{"d_expert": 192, "moe_layers": [1, 2, 3, 4, 5, 6, 7, 8, 9, 10, 11], "norm_eps": 1e-06, "positions": "rope", "qk_norm": true, "init_std_up": 0.0222, "init_std_down": 0.0, "schedule": "cos", "batch_tokens": 65536, "max_seq_len": 1024}
Below are experts of layer 4 (counted from 0) of a mixture-of-experts language model. Rows are named router (the router's row for the expert), up (a neuron's input weights, with its number) and show model dimensions 144-191. Each number is 128 + 32 x the weight over its row's rms, rounded and kept within 0 to 255.
After each expert's rows: a language model's description of what the expert responds to; "gets" lists some tokens that make up at least twice as much of what it gets as of all text. This comes from a sample of Wikipedia text that the model never trained on. Tokens count by the router's weight.

# expert 13
router [111  60 134 142 160 134 129 146 172 106  88 146 188 151 129 145 113 111 126 153 158 110 105 201  74 175  90 138 106 141 205 162 102 128 135 116 180 176 115 108 126 111  81 152 170 165 112 123]
up0 [105  73 122 148 104 130 126 158  78 122 166 140 176 194  78 152 203 137 184 139 124 100  70 129  87 141 131  77  95 147 155 184 108 107 178 105 152  99 190 116 129 120  76 105 129  92 121 124]
up1 [128 187  99 117 134 109 129 180 148 160 103 179 104 167 163 122 187 210 138 159 127  99 142 148 106 174 115 189 110 151 161  94  88 113 139 135 138 162 142 119  68 122 152 119 105 127 148 137]
up2 [127 131 145 143 118 121 190 163 110 227 127 162 102 157 172 130 123  62 115 142  97 166 105 150  93  86 194 158 160 114 131 162 124 125 140 115 113 119 197 150 125 127 123  94 160 130 124 100]
up3 [ 97 135 148 116 113 130 172 114 115 133 146 152  93 117 177 123 123 147 164 140 179 170  47 105 111 146 143 138 146 175 175 113 165 147  80 125  48  86 158  97 180  94 104  92 130 132 154 149]
up4 [135 169 144 131 105 122 112 110 137  58 117 159 134  84 120 117 119  88 125  74  32 138  88 135 162 122 171 161 148 170 124 157 117 144  89 128 139 141 150  81 120 201 140 164 137 158 118 152]
up5 [129  83 104 124 114  90 115 173 127 173 139  98  71 124 104 140 116 176 128 148  85  78 144 138  58 182 102 143 131  88 151 155 133 131 113  91 134  97 102 154  88 121  97  73 121 183 160 109]
up6 [129  75 140 135 104  57 166 136 143 157 131 126 113 149 101 109 177 218 154 151 208 158 102 137 157  97 149 111 125 173 113  61 100  90 152 135 131 126 187 132  99 162 108 102  69 120 113 134]
up7 [104 109 123 130 108 132  87 127 141 156 104 154 176  85 153 160 150 117 147 175 136 158 126 133 128 102 166 114  86  81 179  84 140 116 131 140 125 103 121 135  93  95 126 126 180 117 137 152]
up8 [101 102 120 175 173 110 118 129 160 150 161  55 148 142 146  38 149  75  88 193  69  98  81  75  84 128 158  90 151 114 145 198 101 147 157 131 144 145 126  77  81  92 126  59 102 115  85 122]
It responds to: Individual digits inside years, dates and money figures (18-4-3, 2-0-11), month names, and middle pieces of words like con-cu-binage, con-vo-y.
gets: "2", "1", "9", "0", "8", "4"

# expert 22
router [184 146 159  66  71  82  97  72 109  84  96  72 134 114 146 121 149 125 153 142 157 133 109 118 112 102 116 125 152 168 111 130 146 137 108 148 170  80 104 118 139 176  90 181 121 129 109 185]
up0 [121 156 151  82 148 152 118  96  94 144 101 124  87 171 154 112 216 149 114 138 106 155 120 141 151 164 136  92 128 139 173 187 134 142 159 159 156  96 146 162 139 152 106 113 189  75 136 132]
up1 [122 103 149 162 178  89  93 135  96  95 102  88 167 117 148 125  95 146 108 172 122 109 164  74 148 157 159 135 149 164 104 187 117 195 148 111  71 158  89 122  86  99  68 127 103 224 145 127]
up2 [133  79  57 162 174 150 151  95 122  62 113 143 116 179  44 162 146 138 107  77 142 164 109  96 146 103 130 140 106  86 166 132 119 170  93  78 116 140  68 137 129 143 194 125 107  85 160 122]
up3 [ 86 141  99 133 138 102 166 213 133 117 160 185 178 136 134 127 115  95  97 147 149 138  82 120 186 179 178 168 171 114  93 100 122 127 114  99 125 132 157  90 136 190 139  82 159 112 130 176]
up4 [148 154 140  99  73 154 115 118  57 124 127 132  86 148 110 109 144 202 160  81 170 104 186 128 124 172  93 110 119 159 159 185 166 159 102 105 120 103 182  83 153 140  53 123  52 165 124 110]
up5 [ 68 128 143 126 120 129 158  78  74 121 127 158 124 155 128 140 106 140 151  97 104 105 141 100  53 160 108 108 183 159  97 146 146 154 128 143  95 139 125 212  98 132 122  88  98 126 156 168]
up6 [137  86  86 103 145 173 133 121 126 145 108 181 131 133  90 141 237 131 153 139 145 155 124  93 105 115 100 120  62  93  79 170 129 153  71  73  99 131 114 193 149 161 104 142 113 119  82 122]
up7 [142 126 145 160 136 150 156 102  45 134 147 108 101 155 167  82 137  77  62 197 112 114  82  96  99 178 139 122 149 147 149 167 146 150  85 146  78 122 158 123  93 151  69 141 155 156 121 176]
up8 [ 99 140 161 102 187 131 177 144 135  93 147 189  91 107 182  81 123  95 118 126 134 143  95 123  99 144 142 123 146 151 132  83 138 174 129 119 143 148  84 191  98 142 119  99  80  81 190 128]
It responds to: Digits and words in sports results and stats, such as "6–6 record", lost, debut, minutes, goal times like 81'.
gets: "1", "–", "'", "0", " record", "9"

# expert 17
router [144 107 182 111  90 156  64  78  93  95 131  80 147 127 122 104 103 103 119 129 117 164 185  89 112 142 130 155  90  74 115 140  97 109 123 168  95 125 108  80 156 124 140 157 153 115 124 169]
up0 [179 180 149 139 135 135 136 164  92  69 155 104 108 111 126  95 131 121 110 127 176 154 129  92  68 217 140 136 167 129 182 128 157 116  90  89 134 106 126  95 135 191  58 124  82 164 143 219]
up1 [122 108 153  99 150 139 111 129 103 141 213 193 193 122 114 115 197 101 179  67 175 161  95  99 115 157 170 114 112 110 136 107 219 204 140 136 135 102 132 141 130 187 149  95  58 139 140 143]
up2 [ 43  73  87 110 163 132 146 141 125  98 186 116 111 101 170 134 134 166 104 132 100 146 130  91  68 182 109  75 195 155 131  90 127 109 116 151  75  66 120 181  50  89 122 128  98 135 176 109]
up3 [124  80 158 139 138 109 114 138 156 124 163 147 130 125 166 192 172 174 105 134 101 148 161 145 192 114 143 112 103 170 124 129 134 145 158 151  95 126 140 145 147 208 118 132 115  93 145 136]
up4 [159  85  81 166 110 123 133 113 127 215  77 132  96 144  87 162 111 189  65 142 158 113 139 119 110 160 138 180 151 156 126 103 172 171 151 180 125 170 138 163  84 161 133 132 117 140 112 113]
up5 [126 134 134  72 102 133 104  95 147 102 118 128 122 132 156 153 174 156 141 126 101 185 175 188 106 108 119 121 130 109 112 122 133 125 165 141 127 122 110 121  88 122 134  76  80  89 179  91]
up6 [140 153 122 151 129 176 122 157 145 124 135 127 162 106  95  90 111 120 149  81 146 100 119 112 145 140 217 126 174 145 180 111 157  89 144 147 124 117 132 108 107 145 178 103 153 129  88  89]
up7 [ 94 112 132 122 171 115 103 130 152 111 131 116 105 109 175  95 125 160 173 133 103 121 109 130 181 126 137 144 202 133 143  76  62 144 136 125 132 150 108 119 153 210 163 157 133 183  90 182]
up8 [124 143 159  94 144 129 154 142 118 136 122  93 133 154 115 127 113 101 104 106 135 158 154 132 192  48 104 153 141 164 126 110 111 123 126  79 141 127 112 135 149 134 152 164 137 165 176 185]
It responds to: Tokens right after numbers in statistics and tables: of, %, days, km, table bars, -ed in grossed, final year digits.
gets: " of", " |", "ed", " in", "%", ";"

# expert 14
router [186 155 166  89 176 161 100  81 127  89  87 141 101  91 100 144 174 164 120 121 189 110 100 106 173  65 101 139 142 127  85  96 151 195 183 143 117 122 100 128 109 119 173 130 178 143 194 127]
up0 [223  70 194 205 160  99 183 134 132 123 152 128 134 125 108 146 154 168 102 118 146 152 176  62 139 134 194 115 102  90 115 122 142 159 157 131  90 120  85 152 134 159 127 158 153 166 111 162]
up1 [195 134 163 139 142 130 175 138  59  91 122 158 138 117  92 130 161 134 119 142 115 144 134  97 180 112 197 110  97 136 138 115 135 176  99 146 102 162 112 109  99 208 119 116  83 137 159 188]
up2 [ 78 153 114  98 177 134 128 155 122 117 118 142 133 126 192 154 143 155 108 122  65 120 128  88 108 114 126 167 147 155 135 141 137 154 202  44 116 109 149 102 135 177  84  68 132 116 129 136]
up3 [100 130 124  40 171 157 116 127 138 161 164 133 116 190  87 154 153 110 148 183 163 142 110 194 124  71 101 127 125 199 146 122 118 157 139 123 183 123 142 192 131 112 146 161 123 178 150 121]
up4 [160  63 131 139 101 152 106 124 146  96 140 134 162 129 135 128 135 104 137 169 171 136 175 148 164  35 126 125 161 111 104  99  87 130 120 104  50 186 140 141 150 136 166 169 131 165 138 141]
up5 [209 155  91 131 127 108 117 127 115 172 172 155 117 110 141 150 146 135 102 172 143 123 114 120  93 166 150 141 141 200 106  80 127 148 144 159 146 124 105 125  92 108 131 165 165 141 107 175]
up6 [ 78 137  82 108 165  77 133 165 149 102 163 127 115 124  62  98 227 128 158 113 160 158 137  91  87 119 114 158 101  97  66  86 143 142 122 100 150 115 128 166  91 138 113  55 118 115 156 166]
up7 [123 108 145 118 151  58 100 129 130 228 141  76 139 140 204 166 216 137 106 131  90 158  91 136 169 102  67 153  82 191 186 127 140 112 169 182 148 171 202 178 151  97 149 154 135 176 123 139]
up8 [ 86 137 152 139 116 130 199 170 118 142  95 145 108 160 180 122 109 108  81 144 129 144  57  99 110  89 110 119 102 157 110 108 116 178 115 114 108 147  99 132 155 102 111 139 102 104 135 136]
It responds to: Capitalized first pieces of names and terms, often in taxonomy text, such as The-raphosidae, Bo-livia, Le, Ja, Mal.
gets: " The", " the", " E", " A", " Re", " G"

# expert 3
router [176 161 108  89 127 137 135 169 164 131 193 119 101 114 102 109  98 102 145 121 124 165 148  69 141 137 221  59 160  88  94  87 125 173 141 159 139 113  85 148 129 122 182 163  50 102 115  73]
up0 [120 117 141 182 165  88 158 137 159 100  80 124 138 113  95 148 148 138 106 107 149  98 142 115  86 134 178 122 160 188 111 197 139 108 130 115 168 166 181 148 133 187  98 135 149  86 107 153]
up1 [114  78 122  76 121 122 132  99 126 123  93 124 188 121 183 151 135 180 141 171 106 143  97 159 164 105 106 104 155 169 197 118 122 169 166  92  75 166 111 125  80 173 115 116  94  97 100 186]
up2 [126  83  98  96  41 101 117 148 136 129 175 140 105 108  94 175  99 141 164 155 136 151 127  98 136 181 177 151  97 131 169 131 162 134 207 144  97 111 136  93 154 164 153 133 121 188 117 149]
up3 [102  99 103 148 134 110 130 162 113 123 118 101 120 130 146 135 143 155 196 162 110 135 115  72 110 148 112 183  84  60 141 160 174 182  97 174 159 127 122 168 147 170  59 128 166 139 134 138]
up4 [ 89 107 106 116 128 171 151  82 160 171 170 161 159 101 179 158 115 149  79 155 106 148  99 117 154 109 179 143  11 150 168 172 125  97 108 117 152 138 178 150 120 133 132 158 115 140 135 127]
up5 [165 137 139 137 119 132 109 186 153 171 170 115 121 150 135 179 150 186 158 198 142 114 147 142 107  87 144 164  84 120  86 127  77 103 195 123 175 176 107 105 160 151 131 107  84 141  96 177]
up6 [128 106 130 183 165  93 173 119 169 140 108 210 127 176 110 128 132 132 157 184  91 189 114 134 104 103 134 170  94 147  76 128 163 187 179 159 108 135 103 147 107 144 138 101 141 156  52 166]
up7 [178 134 177 144 151 127 143 100  68  72 126 135 121 130 124 201 152 102 130  67 166 167 111 122 155 102 113 186 140 125 139 118 148 166 158 147 121  88 133 116 104 109 118 118 120 172 108 135]
up8 [137 137 170 144 123 172 106 169  62 148 156 122 132 148 136 120 115 189 104 193 104 121 116 127 139  89 160 124  96 105 171 135  98 145 135 110 131 115  97 203 121 171 117 131 166 102 170 163]
It responds to: Second letters of capitalized words (E-s-timates, W-eb-site), plural or possessive s endings (wars, Meeks), and sentence-opening pronouns like His, She, It.
gets: "s", "ly", "y", "===", "en", "t"

# expert 2
router [119 175 115 144  91 120 171 139 169 168  92  85  96 160 117 120 134 144  64 110  88  87 140 192 133 120  97 107 121  57 150 147 162  61 120 113  88  99 112  96 111 111 105 158 198  83 144 119]
up0 [122 107 122 177 184 129 113 163 142 165 117  75  85 165  59 145 126 112 144 105 127 125  54  89 144 124  68 129 149 116 141 178 168 162 124 148  83 122 145 108 128  63  74 146 127 148 123 206]
up1 [112  92  93 139 181 138 148 163 123 160 159 102 134 143 136 101 165 182 145 140 158 229 160 104 145 172 135 130 112 115 143 125  93 115 119 190 177 133  85 150 161 125  98  57 121 136 161 115]
up2 [ 99 103  83 186 159 117 131 130  89 122 137  90 150  95  86 122 151  86 122 159  89 108 150 150 134 178 183 101 118  74 122 191  68 118  88 101 115 171 182 135 128 101  47  62 124 110 170 117]
up3 [152 150 203 128 111 138 201  76 157 130 143 126 153 128 101 140 175 179 111 178 121 137  96 122 146 130 111  84 169 122 157 128 135 106 187 133 145 114 168 109 153 142 126  71 163 111 135 169]
up4 [141 119 103 153 150 163 123 134  74 106 139 130 122 116  76 191 119 180 167 141 229 126 153 126 132 152 123 116  59  95 120  96 169 159 152 134 149 133  95 142  24 124 137  77  76  98 166 103]
up5 [182 149 143 119 123 120 135 149 173 168 104  83 171 172 163 178 140  69 128 140  90 113 116 169 136 110 168 135 158  90 174 130 167 150 120 127 150  80  73 156 168 141 158 126 125 158  91 108]
up6 [ 94 154 102  97 153 118 111 173 111 131 145 177 126  97 110 124 134 169  85 108 160 145 154 168 188 161 184 191 158 165 109 109 140 123  73  46 143 139 177 152 104 168 153 151 126  84  81  76]
up7 [112 113 121 143 159 112 160 145 185 126 168 132 138 130 177 118 134 104 153  80  98 183 120  96 137 111  93 176 134 106 143 133 115  90 153 174 177 135  65 166  86 139  67 120 107 116 100 133]
up8 [114  81 137 125 111 132  74 135 123 158 122 121 136  96 118 127  97 187 115 120 144 128 123 122 125 174  81 149  81 104 144 172 157 171 116 116 136 104 153 160 151 109 111 102 102 126  94 160]
It responds to: Descriptive adjectives and quantifier words after articles or prepositions, such as a, new, known, several, popular, small.
gets: " a", " an", " other", "al", " new", "able"

# expert 16
router [169 102 108 108 123 160  72 159 157 135 190 156 137 118  95 192 114 115 155 152 105 149 136 152 131  75 163 113 134  65 136  93  65 110 186 151 101 102 175  86 100 120 166 127 120 110 109 123]
up0 [123 165 137 178 106 119 158 175 142 178 132 136 144 124 170 163  98 137 123 196 146 106  88 140 159 138 135  85 122 116 150 110 128 135 117 148 157 162 150 153 109 184 114 180  79 159 180 115]
up1 [163 111 103 157  89 150 122 139 138 138 155 130  97 135  83 138 167 169 156 156 118 147 153 116 110 113  96 135 150 152 108 146 120  98 138 111 137 121 165  96 139 115 136  87  85 158 158  97]
up2 [ 70  44  80 143 118  75 150 149 131 145 113 121 115 112 131 149 107 153 108 160 120 144 100 136 133 103 110 151 142 123 121 154 158 216 136 128 126 140 136  91   1 141 108 121  80 162 118 151]
up3 [146 119 103  85 152 140 210 185 121 107 150 131  50 203 161 102 135 104 128 152 154 111 133 124 156 139  64 131  97 106 127 168 167  92 117 153 128 113 130 146  36  73 152  48 106 177 111 123]
up4 [119 129 184  88 128 109 102 166 134 144 153 109  68 182 146 133 129 116  68 126 175 127 126 125 139 110 118 152 132 134 177 102 196 100 140 166 191 147 163  87 152 138 128 160 130 148 110 140]
up5 [130 112 146 152 114 119 171 137  89 163  86 117 174 144 111 131 144 167 176 171  93 154 134 135 139 168 120  80 124 137 116 168 111 140 102 188 135 139 127 151 150 167 141  99 113 155  93 160]
up6 [ 85 174 171  90 146  85 126 127 118 124 148 124 149 108  97 116 154 132 105 153 186 130 112 144 124 134 130 131 117 145 160 129 154 126 107 153 160 112 121 147 137  82  70 118 144 147 119 111]
up7 [160 157 129 128 129 143 137 142  59  99 196 165 175 154 167 104  91  83  95 101  92  93  70  71 142 144 147 111 120  97 130 131  97 127 137 164 106 106 145 138 150 158 101 132  88 109 164 146]
up8 [126 136 128 135 135 155 130  89 161 202 134 103  83 113 162  66 186 152  94 153  97 125 154 171 124  89 121 166 155 121 224 138  82 143 126  98 122 192 158  99 164 153  86  92 163 110 123 130]
It responds to: Determiners like the, its, his, her beginning noun phrases, and pipes or line breaks opening table rows and paragraphs.
gets: " the", "|", "\n", " The", " his", "The"

# expert 21
router [117 174 159 133 100  86 147 151 184 166 151 127 129 110 151 194 115 163 132 129 114 159 124 148 129  78 103  67 124 129  94  81  91 120 138 137 145 110 160 104 125 186 146 111 111 121  97 146]
up0 [103 131 143 214 112 174 144 105 135 154 134 150 143 138 110 138 147 152 165 229 135  83 105 157 106  86 138 130 115 145 139 112 178 166 176 106 108 175 113 166 148 151 159  86 137 109 125 156]
up1 [128 101 129 108  75 132 221 197 133 143 150  82  93 172 137  81 130  78  91 139 100 154  75 171  96 176  94 124 143  79 138 138 123  58 105  77 116  99 203 113 100  86 157  64  87 182 208 113]
up2 [119 100 148  77  96  97 119 111  98 175  99 167 105 162 170 147 126 165 149 153 155 134 176 156 141 136 114 149 172 163 196 158 103  92 171 132 152 163 132 154  70 129  76 144 121 165  83 172]
up3 [105 106 158 171 117 171 159 164 134 184 163  48  79 111 130  89 130 153 131 183 111 209 100 116 113 151 119 110 151  82  78 133 123 122 153 147 103  54 191 147 135 154 111 140  99 106 144 111]
up4 [139 107  54 147 192 130 102  85  78 161 111 140 115 141 117 101 134  79 141 157 135  94 116  95 123 103 198 130 112 123 135 123 142 117 113 122 104 156  95 192 152 171  45 106  89 215 152 117]
up5 [ 68  69 145 141 153 140 141 159 140 113 176 150 127 147 155  95 124  81 155 161 116 169 108 101 130 161 141 105 129 177 115  90 160 125 120 114 102 143 169 132 119 145 125 142  82 134 134  99]
up6 [144 147 152 147 142 109 109 101 128 110 122 168 111 124 109 146 140  74 144 178 133 158 135 102 165 107 137 187 147 158 166 119 128 133 130 109 124 148 133 115 172 146 131 112 126 132 102 139]
up7 [113 128 141 210 175 136 151 119 156 133  74 144  97  99 148 118 131  62 114 100 172  92 130 176 137 124 114 128 162  99 122 171 118 131 102  55 114 132 154 138 133 118 124  45 132 132 167 121]
up8 [187 140 158  58 106 136 168 192 151  74 183 169 123 107 229 138 141  96  84 116 161 111  70 125 133 102 155 103 123 161 116 164 188 128 201 143 172 151 145  99  78 154 118 187 127 143 138 143]
It responds to: Bare spaces before numbers and open parentheses after the, plus nouns right after the, such as the (now demolished), River, source, time.
gets: " ", " (", " \"", " time", " first", " con"

# expert 5
router [101  79 156 154 144 181 108  99 128 163 138 117 155 153 170 143 109  91 109 190  60  90 148 105 156 147  55 183 105  53 105 140 125 112 148 119 164 121 111  79 155  96  99  97 185  61 125 117]
up0 [141 124 140  96  69  98 144 140 128 137 165 182  72 135 209 148 113 103 126 101  92 168 131 145 112 172 109 129 122 134  79  96  86 123 111 157 149  72 160  96 125 142 162 101 112 116 120 131]
up1 [101 120 146 137 125  84 155 213 108 142 179  76 114  96 110 108 144 121 141 144 123 151 124 121 201 131 211  90 146 168 142  78 150 118 131 114 131  98 190 171 106  50 186  88  70 157 102  78]
up2 [ 98 123  83  82 103 113 133 100 114 149  85 128  86 113 176 144 137 133 110 146 121  85 124  73  98 134 135  98 108 131 161 173 125 153 162 113  89 122 166 143 125  87 100 169 120 128 178 117]
up3 [137 162 105 144 111  71 157 142 177  73 123  60  97 158  75 110 176 140 141  98 111 165  79 201 154 166 129  82 186 130  98 142 107  79 110  77 141 169 124 202 112 106 136  93 107  71 141 130]
up4 [154  94  85 170  83 122 160 168  76 137 153 170 183 149 190 121 123 158 140 151 124 123 121 149 108 142 163 108  65 128 100 136 102 103  89 113 138 107  97 140  74 106 126 174 113  85 190  84]
up5 [201  81  87 119  81 104 167  99 155 179  88 171 190 164 182 115 133 110 154  65 118 122 100 179 151 129 128 143 142 142 155 145 149 121 142 123 110 137 145 161 112 119  86 148 116  82 131  69]
up6 [130 200 110  84  87 159 122 139 110 188 173 190 143 160 143 138 102 138 193 117  78 125 134 175 173 121 182 119 138  97 142 140  92  89 152 133 154  93 165 146 163 140 147 124 141  81  94 110]
up7 [106 134 174 135 161 150 154 177 138 101 106 167 187 149 179 141 114  95  96 136 118 140 103 144 109 175 124 140 125 126 126 105 112 160 158 162 132 100 118  68 106 125 171 177 118 129 108 106]
up8 [123 145  71 124 117 109 156 136 134 140 141  67 115 172 157  98  90 163 110 111  97  98 163 174 132 182 145 152 169 105 130 179  74 148 157 117 123 172 147 119  90 113  58 220 165  99 128 105]
It responds to: Prepositions such as of, in, at, on, during, for, mostly before the, a place or a year, like in 2023, at Richmond.
gets: " of", " in", "2", " at", " on", "0"

# expert 0
router [162 186 113 205 154 169  99  59 114 121 113 172 105 111 119 166 115  91 177  83 122 153  64 162  87 125 128 115 175 173 130  76 157 162 137 108 155  44 120 148 172 159 172 151 176 167 186 146]
up0 [110 151 130  85 137 141 147 142 112 129 144 125 135 131 150 173 161 181 106 189 127 206  66 152 103 106 120 179 109 133 186  79 105 180  81  83  88 146 132 109 146 136 139 130 154 196 154 188]
up1 [159  90  93 145 107 140 144 118 148 168 125 108 131 127 158 138 136 123 136 178 109 128 133 138 157 142 192 135 114 171 117 132 126 158 108 106 159  93  87 181 135  87 143 154  83 188  80 145]
up2 [122 131 143  88 119 141 173  96 110 193 116 147 134 101 164 179 152 197 110  64 124 143 103 141  97  93 104 147  73 159 125 114 137 128 139 105 162 113 172 145  90 138  55 172  79 126 122 128]
up3 [ 72 175 142 127 132 108 141 143  89 128 140 120 144 164 119 182 127 221 153 183 122 122  98 190 120 118 136 118 124 155 159 148 121 157 161 125 158 129 155 139 110 173 144 183 116 146 151 185]
up4 [135 166 172  87 138  86  98 176 123 152 119 112 140 174 158 156 110  72 101 118 115 125  31 164 120  74  89 147 125 123 126 118 115 120 107  92 145 132 205 166 149 128  82 155  85 134 156 131]
up5 [ 85 136 172 104  79 108 105  75 157 105 116 107 150  99 159 132 201 114 141 154 142 129  99  80  94  89 135  77  88 162 152 154  75  81 133 124 120 115 117 120 166 116 140 115 156 102 127  90]
up6 [100  89  72 148 145 117 152 138 105  97 227 162 113 158 100 132 106 159 113  91 129 120 127 136 163 114 134  94 128 100 133  87 148 184 172 106 136 158 138 207 118 134  88 147  78 133 160 128]
up7 [166 143 155 100 180  91 160 119  69 133 169 124 128 111 103 174 174 197 195 106 164 120 147 102 149 141 172 106  96 175  84  90 133 115  88 160 209  92 109 165 141 151  98 122  76 122 145 158]
up8 [ 99 144 178  84 164 119 125 169 144 125 127 140 131 150 116 135 162 143 108  96  91 105 160 123 100  83  92 142 106 145 134 131 131 105 171 104  80 135 157 154 154 181  21 108 174 120 118 172]
It responds to: Separators in tables and glossary lists, mainly pipes after a cell value, equals signs in abbreviation keys, colons, as in "RSCH =", "Turkey |".
gets: " |", ".", ":", ",", " =", ";"

# expert 12
router [141 157 159  79 131  90 162 103 122 146 140 121  92  77 123 101 200 111 138 143 178 152 114  54  91 108 129 179  89 166 137 132 149  92 106 128 160 145 135 135 124 159 134  75 106 166 157 189]
up0 [170 128 139 156 160  85 130 134  84 128 132  85 142 123 115  88 128 108 100 119 130  95 133 145 148 172 189 137 116 112 134 130  85  80  81 138 141 172  99 215 165  91 100  90 134 112 164 184]
up1 [113  26 118 105 161 184 129 130 153 163 132 124 158 195 119  92  80 116  92 140 163  78 106 168  92 136 117 127 176 112 154 120 107 140 187 151 147 148  99 154 159 128 150  71 150 121  98 134]
up2 [153 107 132 161 102 148 138 120  77 213 146 134 142 161 103 191 133 160 131 115 192 134 108  97 114 131  94 149 125 146 127 165 130 130 125 104 180 135 193  96 147 169 114 142 127  95 115 138]
up3 [149 108 112 100 132 150 110 177 131 119 135 151 107  80 146 129 172 123 131 147 102 132 159 179  92 117  58 147 146 140 133 114 109 122 150 126 139 173 199 125 103 155 173 132  79 108 108 134]
up4 [141 117 111 118 162  71 125 140 166 176 177 164 171 126 129 102 151 120  64 174 147 129 180 109 117 156 145  94 153 126 164 135 104  95 122 104 149 108  84 164 130 171 108 123 101 138 152 172]
up5 [141 167 117 120 129 156 130 137  59 163 119 164 108 153 137 119 122  69 106 153 138 153  71 107  91 118  91  75 128 132  48 165 170 107 100 153 105 122 105 178  73  66 147 112 123 143 155 157]
up6 [178 142 132 135 158  97 165 119 128 162 131 142 136 131 149  71 126 136 153 112 128 123 102 176 156 167 123 110 171 120 130 163 174 115 127  79 152 160  84 183 108  73 138 140 184 181 175 122]
up7 [134 189 122 133 112 119  97 209 126 104 119 143 141 104 134 104 155 166 178 140 110 163 122 123 128 126 118 107 198 127 213 109 137 100 126 161 167  97 111 121 116  57 166  70 143  76 113 112]
up8 [155  96 131 138  90 130  80 114  99 106 105 183 136  93 112 121 159 115 132 177 159 120  24 140 155 144 125 149 198 141 189 145 152 203 200  51 139  79 134 141 125 172 109 125 170 116  78 166]
It responds to: Closing pieces of proper names and parentheses, such as York, Texas, -shire, Street, County, and ")" after Incumbent or Billboard.
gets: ")", "\"", "ley", "'", "ton", "son"

# expert 20
router [129  98 123 130  64 115 156  89 139 156 145 160 186 181 156 127 116 145  99 157  97 103 120 140 101  83 222  78 168 127 130 173 149  96 144 105  93 115 194 132 145 133 105 165 167 159  91 113]
up0 [ 99 137  80 126 143 111 122 135 133 156 151 136  84  62  63 130 127 144 135 169 118  83 195  97 141 167 185 148 185 172 177 149 149 119  97 105  93  93 203 109  95 137 112 113 106 108 157 187]
up1 [160 113 144 128 133 189 138 173 133  84  97 102  64 138  98 117 136 169 103 139 122 140 135 144 152 186 142 137 179 142 129  90 162 136  90  73 173 118 163 129 134 125 144 126 110 136 122  85]
up2 [152 150 157 177  92 175 139 175 121 171 135 116  99 145 146 122 105 133 174 167 161 112 137 139  98 113 149 143 124 127 105 168 147 192 180 115 112 122 163 201 112 156 151  98 177 102 108 155]
up3 [154 122 161 130 111 102 109 161 143 123 132 144 163 152  89 131 133 146 109 152 150 193 108 102 121 185  98 168 152 165 125 130 141 104  87 121 162  56 207  98 143 144 120 152 125 101 144 129]
up4 [ 81  66 150 121 112 154  76 174 148  64 141  77 159 117  80 162 145 172 119 155 148 116 115 119  99 133  92 175 141 119 158 157  68 127 137 163 145 123 107 123 131 127 133 147 142  75 152 153]
up5 [111 100  91 185 138  99 153 109 127 104 115 138 113 162 107 176 158 118 125 107  94  94 111  79 100 103 138 151 190 130 164 168 170 139 171 134 130 166 116 142 156  80  25 126 118 112 113 148]
up6 [111 161 131 134 118 123 147  84 135 130 136 172 144 129 201 127 115 128 102 142 139 190 118  73  81 118  97 121 189 173 147 133 126 127 178 147 153 108 144 112 120  52 169 120 163 148 118 183]
up7 [222 123 137 120 109 146 104 179 106 139 180 160 132 145 167 106 155 170 157 139 142 175 108 150 147 138 104 113 110 167 152 162 114 141 139 144 132  75 133  99 119 126 123 110  76 114 133 108]
up8 [129 162 125 150 162 134 131 104 173 157 111 137 171 163 163 138  72 129  95 117 122 145 134 172  86 102 144 144 132 123 122 157 114 148 101 108 115 126 124 113 145 160  61 181 108 159 122 131]
It responds to: Verb and plural endings such as -s, -ed, -es, -ing, -ation, and common verbs like held, served, played, died.
gets: "s", "ed", "es", "ing", "ers", "ation"

# expert 4
router [142 181 143 130 100 143  94  74 101 113  97 172  87 169 191 196 161 110 166 177 143 119 146 147 115 122  81 152 117 121 107 111 121 142 147 130 101  91 165 134 136 117 126 130 139 144 177 153]
up0 [ 88 116 165 151 131 174  99 180 151 166 133 151 165 110 126 105 123 128 165 145  73 108 128 134 114 128 130  68 163  96 130  93 126  69 134 137  80 139 106 177 114 124 104 143 142  64 170 100]
up1 [141 126 105  91 167  62 134 134  87  84 154 180  84  67 102 158 171 128  92 104 146 145 128  57 164 113 144 123 161  95 149 111 163 123 111 151 150 154 138  84 105 121 142  84  80 163 120 145]
up2 [188 174 133 114 106 100 160  91  82 102 148 164 128 133 128 128 123 162  88 175 162 145  93 134 153 113 137 129 183 118 144 147  96 169 115 155 141 159 149 151 137 128 151  95 152 116  76 172]
up3 [182 104 100 125  73 129 148 103 156 145 108 112 141 177 107  75 158 127  94 143 152 144  85 122 102 181 152 156  87 157 204 160 136 139 150  84 135 148 125 143 152 184 115 186 104 162 167 139]
up4 [135 134 127 150 119 136 126 170 111 177 150 164 112 144  92 149 164 212 150  96 138  92 163  97 146 116 139 179 107 138 128 114 138 124 147 120 175  96 162  94 184 178  66  82 136 158  70 121]
up5 [ 98 126 124 101 127  86 130  92 106 108 109 175  98  82 134  86 191 148  92 113 122 117  97  89 153 127 170 110 116  90 109 131 165 157 105  99 150  72 187 127  97 125 100 162  94 165  97  65]
up6 [152 133 186 136 224  95 189 130 191 208 120 138 154 117 196 137 127 119 138 141 161 145  97 123 141 174 133 106 184 143  95 117 146 162 113 166  99 156 130 172  50 151 129  75 118 177 160  85]
up7 [165 169 155 104  64  90 126 145 104 141 103 186 140 131  99  81 186 122 160 122 168 186 103  82 103  73 184  98 138 126  50 146 105  91 168 149 132  51 127 130 174 120  99 166 115 160 105 154]
up8 [ 90 106 177 134 107 157 101 115 207 149 177 158 120 135 186 116 111 160  88 131 117 118  82 160 120 128 109 150 122 191 161 143  83 133 155 137 116 159 157 148 122 243  78 181 133 141 155 147]
It responds to: Sentence-final periods, line breaks, heading markers and table divider rows, e.g. "United States.", "== Description", "|---|---|".
gets: ".", "\n", "==", ").", " ==", "==="